{
  "n_layer": 14,
  "d_model": 256,
  "n_experts": 48,
  "experts_per_token": 2,
  "d_expert": 144,
  "d_shared_expert": 128,
  "activation": "squared_silu",
  "moe_layers": [0, 1, 2, 3, 4, 5, 6, 7, 8, 9, 10, 11, 12, 13],
  "router_score": "softmax",
  "normalize_top_k": true,
  "routed_scale": 1.5,
  "balance_loss": 0.00724,
  "balance_bias": false,
  "router_z_loss": 0.001,
  "init_std_router": 0.0319,
  "lr_router": 0.00131,
  "vocab_size": 8192,
  "norm": "rmsnorm",
  "norm_eps": 1e-06,
  "tie_embeddings": "early",
  "optimizer": "adamw",
  "lr": 0.00182,
  "beta1": 0.9,
  "beta2": 0.99,
  "batch_tokens": 65536,
  "seq_len": 1024,
  "train_tokens": 363200000,
  "steps": 5542,
  "dataset": "wikipedia_en"
}
Below are experts of layer 2 (counted from 0) of a mixture-of-experts language model. Rows are named down (a neuron's output weights, with its number) and show model dimensions 0-255. Each number is 128 + 32 x the weight over its row's rms, rounded and kept within 0 to 255. Numbers have three digits each.
Before each expert's rows: a language model's description of what the expert responds to. This comes from a sample of Wikipedia text that the model never trained on.

# expert 37
What it handles: And, or, but, in and line-start dashes that join phrases or begin list items, such as cordoned the area and arrested, etc.
down1:105169171077166124131094122130117129089131150147105136061151131124094124119146098137113070136112119166100092062163166164151105195122172119154184141143152127135120138103114136128099138078145123114128143108121114120176117157108142185127102114089104170099072131172163111107041096113156106081161129139153157163126119184117154130101102140162170103171137186067121082131164182118121180112114163114139169200190117172220138085073140148163133154145121144159100110109100118153120074143165116146142093124166151097164129133146105103129113113071102126084154072103069134081126092132079186069123182168186173085098133152124149080084150145104133142114154085161178087108207153182072069077124063140093144139114099148052122139112120126151147125132124150114109109117085109162101166133156104
down2:059151103176131126138123094076106150114093097193147128118170083143104146099149102119139103143099098208152123133123131113178134133158172130139195140117070117146110079118124095105113103131144120157126128109131179118141127137137176143079168175133108071114152158094084127094200195125072129109093125050108141146112146184107098126085124155090107198133121137132115127136148125108077116127125130101112187131093128100118196099140127143119135192129040149111121199107138077126167136134114159122099126101114081122141221078123170103108139102142073087075112146133131122165165119121139136182131135160113125164116139087145109172182134143153136183070118169166163187093132116187082143175140134111153153112166124174070152124166100145188170146157124189060158117111129132208114089104159153
down3:121180155153093151142176111150119156110093107169070103137129110108038100154123100123158147132094130171139115077169103098133117109123126101181155128125144129157112118122109110117192088092107099131150167141114172129133132117144153119123102123084151109124118119145183097153121113097161116180108197133093165152152125180128132119138097153120098134154065148088124123138121139144139172147072123086094141173149092121167194066045100078156122127151104095096173105110100085196125071135058104050183094102170124207082138104120159130136156113102099097098125095131097157122095084149125123055114156100160131073147145109114147147105094188141113207092081163180110056067156150172153061086164109130155157094112108139162119088115195141148145146128180123136145134073152153117137182152148110
down4:138147104079100172107135130128151106102135163169187135151092137097138114088121170135110140126129126136134132190113124110185112121115185159067094201131146142139091125141095070170067132092117124140103162133109111152118071175142171119062110037100085063186142156136120137102137133130071144087105126157113102157093104145153133169092161171123124073128082113117131134144083135160088105157121146081133140125120165117191147093100136143136063160171156058126137112137127132136076108104123033147139120076152120128163089078157103180134148157124164176120169151118085079118117200150132200144197081149128129171093090133075079144161122155061160085166144131128167154111098122146133094063105104171103159108097172113131148131171176116131131118098156146158060114142089154105121136071111162
down5:122158183145090129089146086138153117123124093147146154138171139069092177140136061125117116089193152081119143121109096123133104082128188108091144091148117164157132068152119079088137103183104084113101131157121171119116092162163092097113171101129136127136150152143107087127172162135134160129104173134130065110118118138129120155138144172121052117075139159053107107134166114056083131142061161127105122188098099092113122146120214156097098177105081106124157151117143097156135123155128126186147112110147097102122150163095123155111117149058099132147074158103114115113163075205176127089135158168134200097092122112110120145160106100150160132081195139108185097108061150208149111083146106154113124129127132080118088136174153133099055152094074171119127110061133115112109095118181100
down6:092141128104148122167086132131113148125130152162154104156124082098144125109116117066134145102124125130137112112135103119129160149118124065110142128151068060163152134134087162148186149121124135120152150126097104158148071098094178149146137195158113136172138115169186108140008170124087137099084113097116148111093139166096111098107124109110098135152092151159093099100044141181141149192150115096175180145100136143155146118083135203147190189149078157123109156124143111152161071157087129147132123173159157154118121151099133148083124108115152146088177105138109115177165123110126117146077126157185152094120112114109144071124112143127161206136126166078177074097142113173146112131127101139127122111079168166153091156074179117181168147107174161096197037100133059118052119137106142
down7:064132118095128133153141089178133116092125136126112136099132147048115092068136124127152093128146121109105099102115109193133129131125183076189158128167142149135101082103160123167130129101060129134119124125133206097134085143126119151071111150111109116161097158160164122119121155082254133092129050070150115100130156148153178172148107089103158118154125175134106075107105090120146098085106129071203091164169133125186155111090152121120171197102100098157140142088112100159159108098102161145153160169189152142101119120156123129132135127057063100069099091118151133099115120155115102078139149090125189137144102117137115144114109151159175120146119153137169126133141123139084121120139110116154106103096082216074092129102137120124149157114167222107162073062147120166112080143127105
down8:096169126049183113152127146126135052125146105162112151092105066133175147096162155079170091107141119162149132179109119129101114148137131094167127187152081121112125097122102091158143135066135091121114144070118126118147047120108197114130134145183141138103150118170106094077095162104147104067135149095101178156141157174073143185147140105116109082060102133104120104114148122131112101144136140062088152151163154131187162153093108123131141178112067174104120066141122116176157170154091101086059112154158094152099099133101113100098107105109108151131065134158177157119132098125116087165127149100158200143157128078120086107117099111166136100156077159160185113104117112165146070162143135108133135088117102185138124197103136106135135117152152129096148045114059098148094087183180106

# expert 2
What it handles: General nouns for groups, works and things after the, a or his, such as group, film, album, and their final word pieces.
down1:211118113139144147092124186129161138121120122156155109152162132104124149119128108133154093135126136113146086153179084140133124117111155183159124057092163149131184150119077072199098153069103164101114146166149101072123079168105155091090153166133107179100107112081130115138139150110115140120146095154116106151099170108069174147137151127151157115073206166126142162096078096119143172154108087137090195118130145104170118120185120172179158177151124119212139087125113121118121157123141126111163141079134111097120130113126144119103099166066165089150169133130151166095111105083135170135119160238130054120136089119129148123143120140095172137166146172185094196134109181140101143114084171086185149146113145132115184156095069099092058202093151115141095140142105136112114075119122137
down2:099144148065121120119190155049158156060081137170197134116109097134107130132097167141098106109124135127106140204116098079115158076140122167198113132090124163166152153129125102062193073149102116097128101085098125111156081127109107152144109115077056081164077107078150135128121145114117130144127103178131089140115202053120185139162166094118169076100095120087124196191101145129154220123126142109146153089094117109084100095133151142115091111114128116133168125156090138102146110185122161070145145096214177106126165132153131107106101141122099179172140163131114159120134144128151166124102135138140063129108141133107162115140120154163129110103113150136068164111091092134125151092148176168160093124131201114129157143128097098145075105137085176111179131063125146093075129131141152
down3:094090117055108124096172178089167137105146174182136136102177135143121192142192144110100089117158133084098112108095081102215123117159187156156216125136150173147138139118111130127121151098102145115133099125119159109123065170133096136157108150140111116129165114122130114110099091085127149148167092109181133073142128133142196164164147166124117148077156122154145200082106123096158125190084109152093130142085123158094123176133094172114105144133128108125124130125117111147124102085061166126184116150082088123106143088127146089116090135047142112175185127103177165095147115128147173127080145175129080111067172142062102114071106166132127112155192173053146127124142132101155142126135149112174185108122094124069172192128090111091111175128154152071141162177133145084128140088148107
down4:099093140092087156123184106143181181128035134224178135119124139072125187155203150138180096155072130152203125143102109103207143107165158155145132106135101146192172123120145060091120147098171165095043116118107148176143117127076141108126137125104138093148142158123118107049081157129089143149125190149078139127167133121112167140136105142179157129158146143110184171137170134149182124121124124141100156148096109124132095081126116152173074138177132145137106136191138096161106114157047124110112109096167134128082118143126140121088141132155156170134113123092158106161138094149129147150149159141119120110072094084092101127105076112132092126147182145109105152182118101194105085166125122145128199056083125104099138126118087105082112102130156141127113156130103131126155133137207087
down5:132135112098140124146165130091150137060113103180208166136126127162129180111180124077127104149100145100113150179169110126144114106105166179132140118081165158147148193111071085098182172160081179129125105165131164128174058154111151140148079177094111096154126065067147160064093154136145158143148140166161135115155132126147134162110169146101170153147159139088137193142098124100159161138149139088127167145140166130112082140153121175140100089110187088118132121120044143154118120127035148110150134155152121118131178110157174117114089156109158143142181192121161173119164067139196149144090127159129052120073163137078140096136153166119136102082130147139093100105046116093092101109122139115205163127161083171108171144092112121114110129127127158086122144099141148170106089138177157
down6:158159076068103119128182107094146152136073111083147125137132109117119094149117152120116123131096120124161164138143120116098090157137133102093085112115103114100174151150143162044185086169081126110147143114127130093120084128106153095184062087076122138119114116153100167141167165131143141206168091146131102111149076095130205126152208162170113143087125147079142184196162099115143183134106133073141147157144125105151113126137144168151157123104109130198141182161112083192100176172149179109151137119143169159085146130060075149145109147145127117164134142151170192134071118104130165113154165174095094162122158125131194144146099159118081091118132178103047109131134110132096118112130081204123083173119149100125102076150153114124090106135070154112177100161088135088067120148155152
down7:141112142078140140108106110110100137082143073141089136122096114120158151093117133125123153136127097140168154104134184103131090108159051190145175161153164117121171165151079156109151153169162143135092131157100155182158146177174123078163111156070255156116112097098126107139167200106123171171136132109083130157164108132151174135074132196167051130116141148113116158141141127112154131109147110103153130183132138131132125100113100166074126121160088130096138159178130145211120130161067195115103106158163111149174165106108112148156177172102088080117133152085089132189140118115191101110157101113131135154085124129142118174164108156137119163102121148047147077146126163180139140137074117122109145103120094172101171055158134145172155095097097146056145179106134135093080145141123155
down8:122134131100052144155097077072107136119156172126161134129083134175141053138084103118146090218143146158120128150164120148068143126134156147114074115114182120135137124146144142149137118127145104144090118123078161143152064151125140149106092135143159155156124162185117102138198195129127096179142094113119155122151120182089121168116149087179156124149124146142165107099115106158101070129120078158172128062152116134151140091152110150146098167174134139097157075157141177169166165072077107134129083142104160098117082126131108173178142125115127158143055094099214109100099110071147106138073087106144173135105112162129113105104090050155146162103118174092109098154090134106166124144162165107147148109090105157141210123076093137150130151172168125182152123149166180193122101186120185

# expert 5
What it handles: Colons after infobox field names, opening parentheses and quotes, and semicolons in lists, as in Released: 1981, Party (1923–, Allison; Rogers.
down0:117128097139171154141118155083130175105128094170115112153112080116133138081113174147129126147099155092125142108193131128149095095124100162150112148120136133082133097133144106085170136159116145151163151075089049207149090174145193093120149093143171129107143127113155092157139141115200230059142095126129062145157168115083140078131141138144165106151026155158192045189131134098096154114165128074150165086152157132135108108103106140127175193075114115183122136185133154136167179148120106108128116121148150108135137123077090166125139160161149152094136082104134107190148113111140092095162103175147151152105149120133090137120119138116109159124159159104183123125071138186062105129159141095116133077109124104098127126136157123080171090075119135136152113142088115091083121095147220
down1:156115151143113086148120085084109122078106114173148075158117126164104134103182117180133094147093092092128090176105088184134098107103112142131155116150118148118165123096078151130146146136130154163132164158100130110172160174067130131136126107097134025131112130158130073184142181184123102072130126146141147135063199161098110075080121161143136121111107122190131163123125142108150075127118148093143106175113126112172112139153130102122200190142124148122119148154189087122074147079136128164143146128092118143093164125104135148125157105146115146165123133123052123143066114127143125152142127235138136101182133077105145102116046144150111070106063149148076102132133206144140158095175154084108115042099094129108113133142148093114107108164145052135088157121117120166132165103051108
down2:130088122087203096165164164153115137140080111195089110115108062141164135100056142174143151164078185162178148150113121108122049145128122157152164163108092132116134112170196105124161163139120116095155136112045082152094101092116137106124092099107108116144150105178110047157112144102174180080141075102137094097184138066109167104141171138143082154175081180093151084115077145103078136108142087094128109127103164113154121124125105103132101155120110138176126139161109096143135109158134131097080115150132206150135131099073112171141102113114131186125119139114111093130129113131176078103133129113087161171074183126090110123102125154135081099205136107167176067128166172098084084114162089116156141138131182107115129127168127111147120117091127133141171082103100081085085063112131145
down3:129141117169177165119137128138140149103152120099104128149111088147154096144124180114138124153122187083072140158145091143175103127118125195148131110145104090186092122158169109116170105089161135148092131109041109169166160114113160158125084166116119068186163156171156136163140123091181139104114110171122065099183149105090196069149139105140185158131069051153149085166120137140154163157149160072115107147110142123064077070104082095088131127102090166164147083123124143150185099136096111167122136107126208156159110088113128187127138128091159169107134108191097117158163099120174115101104143118136177144108167160136081086043145158154145182139126148106140096112106161118108114146121111113146166157086134113126108163118117090097092117098181175110100104128141067144074104118115216
down4:119154126100175144092122120107143122098125106168159173115089132124179103114120148132140161117150188115174127144162080074164088154137174116103207136137135174155104169161239146096132191100123117113128104106112179136157096150114076079085077079145085088166111189214097107162157135102175160112126083112169073110152142083152164102174135111115193125159132141115139118089064089139103158145134126100144057130063133131108154148089116140089107143113095144153113145065141091075146120116104111144156148104132229126156109094106135193129116111118123132117150135156101131128088144147163107119100130178153112135109109082125132126132147126091126140175155149124163086096126196134131085104136081188159146191072092137115104105140133115089108122107157055127127121101139106097025092138099149
down5:136160136165171138112166123105157155164133166207054186170083038131097126173148104155177110166094118156167142141092076086133142100192194158157113123150150114135133097188177122127180157134100137161101182093091105163121112101133158139066104093176132101152097126121142128156090157109130131108091118087132135186151110185108118094135139139158159149116118185127103132135126160157156117138142149153112135110155091073139117098126144079090129134179148159157133123126109089155158123123082075167061066082149160104157133120136116060155123116170171078113102139065104140107125111116145060146106118124145099150101160160075102161147088116187128149092127147197084149143188089191110069069182100139113152165088126097187184112142112123149167105129145131153058111086136124102096109124147128
down6:120141151127165173108131117048160129078073123109161103168102096084184122117076115150138137180106158109164136098177064074165100159166159157076136097102147153110124147143176155075136161150123143163116087120104174175124093139095114128087134139141104087143095195192154105145124142109213156110120087160089124080196153110118174093131109190129123101129093122170144149105095186105109138140158174129128107101097117127141115091090107149155093130110097191165122135124121123145104101143091092102117141094089210181119099102106143152161125168105188168075123137196114103106066142129147125089100114096128087118111173134108119109081113150128126150168167140104106127088141174127086096094106067136143140162030167133142086140088110103081101110089154112118103085134074113144068143171148195
down7:066134132099142114181119124123131119157146155100132097151078094127122103118144124090123176125155137059137106122119118099072117172129142132087127179144152096147113143133126122180099173100084084147137118140085133115155099129129106166129182048148121099071146150145142142086086092148149122115125113121158089092110139132070128135148114125160162092087169134091125117071129123141100090101170126129130140110199093111176108187186151134124098114159222135140132136110141110080124112122145172128114086154126086133155064145108171109149162188097170139160134089127128119079111118107073093110154118123156089156189210133142062163059146124116125020182133100128144119149118182150134103105095103155110058065103179179173207101104126098076160136137133107127086140118159179136177155107208112

# expert 30
What it handles: Blank-line breaks before section headings and paragraphs, heading markers like ==, and adverbs like also, later, however.
down2:138180100127166088137140136103118132064162115132107099038151141164140072101156146152121099111135118102125102148163146131121119094094133112129080104116135110094143157138116133168140170125154077169064125144130150121156122074086109108107118100103100138067164106154136076102119156163193149130091120101082126132135126126149129099138165123133143163119150146056118143127144126076090106149106127102130068085141117148155179161129160120104161100090121155056150107190139147121116125138109149164094140156112112111156136089072149089099090094140150124149117096189136198136141169156154134111125162172120138108161135034084162119143144147131110053137135163107181102087090130185102160120137156082060171164064165111097125197128082173137217158160010096100067121130148160086092119105170161
down3:123201153092071077170123201169130168075140114095145096191087125143203144114148166129111126124138131100138079138106132137168141158154178152083121092124084129139115179111112096146099177101118105153105121101084101176174108135100171170103149099121126135120134100072145142152111180197118124081109080178141149093152118166117123159156118034141122117157112117107097120136100123101137103118149147159127134129100053093162131130130164140094126183155125175124137110139133029166092114163128108207080140147172137155199149117121197148129145109120157176122103085141135146131127165176162117166183151166085139169124199130139208122137063134118137143139151108128161111150115093128116171179095094094120156165108142176127154139120155163100150140170084123100093077120090139172153136165207128
down4:116121149104079200124131156166075111062123131140117060161169086120135113106132112139083145132108186134158151112141165090084121132138152140095167159174169106105115113125071167168108123166093097090175133116145155200126054158118113118116240097154120128107149065083115061122128145168083153118172152087047133146128129137143093157150163176156128121099130121094171144114146149051129082135100113087053106103133134151097140169082067145088133169054126138078140171132164156154089121149120157125118082152094119180189101143067085092171162109134155099089075170102097104127099146179141114127147135124126148119122144131112134119127101107185154062178158134099178108139119163174127149114099107107111136142162099129133094097089114103168120114143111135097078073083159164091118097115135152
down5:095099092104108148120126170088122159107094099128138081111084123115135101123099168123097171122088119127130081176108199060165137150204149138125164147128115138127122115106140149127109145143124156132125063066104208203157073145133141153127158208142128120098155128078129144161165205203110140175141108093051158104182131151093150110116173148126145143075075122098112130141116136117140082113184115138163052096105126150152179187103146160092168110093118149128193156150124097144163120174157154156112093103171157103224131130112147132072149097108095140190140108100169169081120178122120177206145168109112125105130185172093107172155130117158095121108166145102155166092122110119128126158100116123121140151093092160091163155112090149144167159132119156146142111149179156148180124127148171
down6:114171170203129149090124166173125131119083127146114120099124114057131131117105156127143108110129123137168072089120110099135161134175173104053130140122145147101131141121169164064080172149128129118109111165085158153088157092096123110095108156148127105102099125160140142117151165112141154143118163140165133080143086119105134137087092102138164128137152114117174198086094181151082095144115126121095165147134080134186155058086104097095175156176106136054102191072124105133135136152118126146149136058142135120199160109159175206104160145111143108122162057133145104195107172095100181097114096072103108107137147086106120188104141089131079088126162133076149126153130132163075144141116179184121062144086180151100167130181111087110083132097057149081124134127131118111186158122093096
down7:082176115133122111148099155076118158110099110140109078047129111144149072061108163116089102152107125112187129133142167096141160113119146135119144109132150119086141125129125134195168131135141082188076149171140130160171122073095138165101168121106096100113138114124143115109122120213151120105088080118106109149145154149142090139123101119079189109144151121063117132137176127098145078125146121115194091145138170089183152138115119116101198079072098138094153105145144100133134144135132180129118134134147103081217121126149184110101104129159141126199120088152130170088143192140131111122078112106080147091150141092104143134163161153107097067167155130096175120132062094169100097142126185094103143126125154098130137190115039121178228143099053109113070127129135177114135127153181165
down8:118187138125101092151092121162152146108104070149130073130122116183105116153154140139129095193100159144137217090128128115178173139136160152095149113163117123127120182161210119091161126144132116127096133106064148175134155088127116162111169134071074094071151083104110094152113168140131171177101131152117116146176134082123175080138133132153172163128142104053138093141144104107133126112173173077153062088126133104125136154110122153077163133196122118145158098115103105138136151137108125058087040137159218133179092102119216100103120141075144116128145038124108094101128141112148153122114159094094128151166171120092110173129115146151121088146137129085106110124149086104090102151108157118168143173089144127096140114135042157137133106074097133132112108070162173071152128152162159
down9:087135126120091114178161136083122082084170139081104113103145097153096092119128117137121117122106128094096111165090125094147113185171130138066169072209188110116152094150114083129073149107079097085109095118104131200151129120109157162150114141132159122084187099068129112173112223142090097126151097126087163139128115166131116135152106182154114096078167151111101111114109158152146065133109094140163109060090095141126138163101102135086156178151090170145156113119168066159136088161165133128078074101155179154145144073105114095148167084158165101179109145114115190120114170163111121117139179151153132144135164126116121171177095180169165100122096094056182132136161094126117094162152096131071150095093100140092114142104111193134185117104074114134154082153158167114165099139158107

# expert 9
What it handles: Content words in headings, infobox labels and list entries, such as Critical reception, politician, born, local, genus, producer, scholar.
down0:076196149101132094098105114098086163181085162154105138141134142185187193098160155126132119138112161105167091110153055141133161130154133131101136095125087120174158119139106086048095107129149158127096092096047156099090169168135113140112120116127072126093079142136126181159162141107156110104160190110133098073140158148082113154138128089062177083114074078107171150034132143123098087134062093099103153176137108197074119103084135127154119152073190140144155151074131130108117121113077105170162101096092093118071132067133134161116125182154152157088142070149102114134134119113136122098128136120143117161079143100142180149169151116130106110143156164069155101133125130158121103131230120150100107133111060114177125135115093154126114086118151168101100174108103124122110146107104130
down1:142114152129110141159105072091139095152111136086108130131156123074109129145125094133132134189091158091176101084167120094107141122103165097113152107195139144170134129162097143127083106172105109121074114189122150162139151106085075167067181061121118126146092157129120082161100147166113108167121120106101090170066055136094186125116111211127203130107165126068125115122094150131170113132111146132120176101065134165126082118143138162129142135156143134103157125124234100076143163145109118162105110121115117107133114148076085093086112153120164132112104163139189108123067215127108131118157141173124103071135108089153061128140116107132161117168145191097114143097098182106110131160179124209062126086133118135164108100148104089148194154104084134148127157107121142094203135128131087
down2:153156104154066087117100114103171115153109086139143167139157128094128130181111130130072101166089170127116121124138131087115126129070158113148080135119123084115158131124114104082129146175164095158053134093163117115142138154164102113172139173038128095132093091135131140119127196142106161130154105164132107089162149143134115125154174112147109162189102156068098116116140081151145174118152091121118088162162118141087173076140131103155125096137181074146135100153110116103146103148113116101162087123142105145036144096114111119150100138174132157097110094215138087175169058120136169104136131197125056177061133170111051117179182109182067193151147144092075130098090148101137132104157100153113125115138169086145081063143179190114116066117115116122127113130125171158096123165127163
down3:069180162182144158148088109181115131098129075104121118099166103112149100058163126109116140114122120137151094112102099132137122172132190103176192173105106109120156157138132194120118152144033125182116133090091140155164125178131178114117147097116161154080123134136115186146126142123159128133177114084094090082192037169086179143129077167127196130210112110107125155099103115106105137133151095099096126179135074186102097151067103169115160162101097130103126106113135085148095218171131151122124124146105128182152163132105109133135125152120127137128126085119136148226203180110139088115151123152161151149181160093151127132126108143134059100118150104142157095140069162124114113129143131114124185149143099182079148083158084154093191131136172139121166111112144170118139133132132118
down4:084205122175127116155118077200137145133154089111168137143123100120167091025119175122097184154104130163150131114178116160128195141128184118119143147167112134177131135120145174131150152081102113149115117142119113185165149161076179131144136095093159136143111172164155137060107149129097145119124126131133106071172092091071189116119068120123172086192169157120129142111148159134066164088168106109085115137102097164075156066075106167098211141124103169094161086086139095136149155149111131077134113158112177151153119159085082180121183097105133173073144119148148142159173144059158121133173135173104160081148096174115110097122157141122117120132156114131100086178127130112111159164130130120101166190138130192080154123152117147104140077178144080110124121095105150125166122133121089
down5:051126162128118124099125033111155111111138137153159078145120154113137101143102105080164119150133174166149111092131105146107145154127117154133107163149101120101153127112097087140108156135083122140069138100085065173104167122118169112130150116091126095093138125172113112137055099153172136065146171121137112118106041118069162158070114084096137171115115119170127135108173161145096133123115113090110094153148134182071173084090052176115130107143166154055161087109109147168096152170102109123173081188105104151171104150164148084126150135166149147026150072111083124174142161041089126057133109095131160143193128118154091157164136150156147042133098087162125119119145140101108123102140183121117119146122136143134156147160067144175087086113120151128092152122153152101117112092113115
down6:104168147108077162075096151146147130109133168146158096110155175094115159045162126080105149116179127131091122146161152071073108126122163104089142162150153150180117177086177166099103168126189146170146186140112137187136101142159135109118104132147130152151107152110139217180107120079077144185170187091151119097091088118119121150120122104155177110170186132167117151112110207115173124129127114115129089132111154175108107126138132107140175088138121123166157141129151068112125123167138171100124117130134063107177136079135155193157139122143146142122123178151051075131139105139138148130103140159150120133113102173186113100050141098145148146109157162117123175144129190145116054108121137186124145083170100130058144124170117085094088169196096178127117120079149192176141143105119138
down7:112185151101167074178151076118106086145105116131147167152150101125123118148135145162126091132130157126174208086137116111206103091130110131181099159151132131125134124088078073185151115106171100133163116122150087064151042110125126156121109085066083086166147090140096096120170120133098123126102173143158102144131134166118142128141171102087113172147097118102075092129110137140102118132165133115142224133104133105142189163131114135093189179064086135183149122137162109143158156146146119085167150178140140123183091159152162116142147116156112124094153142125115104083107102114132163115160180058104147141136147165067104130127123146124119127191160117150127169114109137145194115141089083139073050136133177224182132142132164108138141092126111072130199143139098147095114092104099205

# expert 13
What it handles: Verbs and verb endings in story or event prose after he, to or was, such as played, called, meet, going, win, divorced.
down7:088189113100124095170173128147201207148133082079194149192139083119192165144124163152160156126167108102157104164184075147054112111103141185099100093075109094140138118093137078129109131106080094145162148136072091137099104088137125119060149124103111075167155156136111158079143202141199149109125094105164126152106161138184119167119114109119141142154149137108143137110113135106140119147100139160124134213095138108099075157115178077118079111103150061132184134103098092125108112121136123144138162130129101123175168136147201141144114083096094138128105134086119145130132127136175106151118168114104074133138172108126184138106183098126132095130109098046108123132156113098110168136096141120178081131079111154162156182155084191146118157088127172127167135091122064147128096080111096
down8:148131136118132137142120069094156127058142139080114181139159111124103139119154148112124132142135138167162160091100132155118130127153102067167086168191103125121155164194180126126166098162171116128098140081128190126176103083147108089161171112106106145113082153187116172135158202058132151119124135116089137106163095092067126124155106166044169142133095126102097149070176114096176128187114110077174078099162111139131133172159119140164092035103128083110096103175131122123123133105115100107112144064171195134127104108124073133126100116134142132111130125161102197118166159196121104182092143069141123119111136087091166128107149133106097090162134162124112113072138073081149141077148100120117105184140161052189120124097143097149104143079045101142125086111111124108116146141104145
down9:117117128157126099144131125145151204140152088142145179180153126139159191111066091220111173104164129116140098118157069118128122151104155180138099140114139114157103142051078075124159162119110152090148082145076103107142126160183121116144083148110162088095136166102081139112064135101132151160110127133120141124081117105113115144087096137141123117133093132068102185106120163076093146181092116138102142161091106138174134090109081084103098112158134075147138143171130167155132113083205099111128164139129103149067144156143139102082133142091186156090143085087121122174144087121136094129108091163135129084113107118136122162114093149178089125172129109154153099110203089085168196104142093133168062189155099119115184164143071147108065177133082161155152164107106087092174110095126189
down10:094081132176107113109146152119184110128099120137061149189077118146069182104182099148109110078126073100137041083107125094138118101164142162063189083116151116152136233098100106151135221139128168125156075129018125109133144171135143126104146140135087076183163136120102164174078174089108167188168078127186109161124140119101123167095125125068146132138122102117135175113100139108145104099122124119129081107130133114129110087141122100082113089167128115133097127138118142151098177112105166130178076096070167167126170101134129136137100162092134077124139115054097147124141112113149144157129059180175092081177140138112131166116133139143182078136151111098166116110126127146117160121108154107154130105123076113134161120154126100170067186123138167106133092118089131166148123112130127
down11:121089190185104105139118134053071151157102130105188075176164119126140180164116104170164102137110126140167092087149101115088196128064204125103169096107124145123131131132112184179150089113144150153100117131128141092132123157111146066096157158093110053115082087104126168198086146131159168136169110108178122099139082160123082132160105095122142124109094138076169194109114151129134104146125129084106099180105111112115122153169076148097108076105079144139120156139132063145124149130096155093146133114098068152081183091167105149152115206159146141097119119155117163113108126162178080154129069163149131121097099115124152143077161129170122109136148192077098154159131103142138158093108079137170066118073123127175118089173139171079084137101156173124117136117124099197111143087161106
down12:152098163135138069161098139103127203166118113161161089071184126159146145095186133094145126129088115194120124143149098132049122154087151144168139066152144162137110134133118113115125133108183151117122137176123071119128122145127124146145039103085125188173182076114110132143104115122142132104124092123105084153146121094112109149135178142111120168111132114159126092130130144121170135121164095178161164151077142114098103086146142161124144111146096149119164116159092096126099139095138126136117062158147119100199153135167142092151090130149111149203142151132129162134193108106064130164128090092146165096118084146153078138096114141064150149148141155164110157118125081101143124043156205125202039184080131146087149144149148098197058148170224117111107144121133101160122107176106117
down13:111128153163093104183142143138127216083137088168190147146116141157161187082135128160125156085133105084117082136127103172091135105109162198100130097125119156148088097108143114134161169176090082149110126134174123098116083143173153134071209158085086119146043126085150206149121189134122126140125120155133095106127109101141109156094140114136130162098159113099134143100170127090136139165126145124125084233126147131116065168091094122136101119091155092144173172099114110162102093144103170153168116153100140118132184119130143136171094145138090130067150148084125154113162138119195126152149119111107124159099174166110141151074186126133092087132135123067150167111147112081121185130163072139181080123154098132113105160148144085083052150121114200088162129107124112187184135163147159
down14:099164138109115167089154146090133187164132208158108157158199039141121159113180039129173151148126111121142131095099092126144160129145159119081172110098101118129060168161072178140140158144136083141115085113105174162118100131130103114020155137094138092116081121057170078072051174158113152113119128122119169151085062185163148118149123121153140071082184145077107163112126135136155083120094170161130147155103088165169125150118095149105087122124135170124154129126136111147137156166075129149132081134147126156129107070153182068133141121162098089122140138114148111133101130166124118122146151149157126132144098095119135116121083145157170089131110171095139105171154131166156158130123149225117173078110125098119159084197104094170109092119117136136061106118138125115105132120171099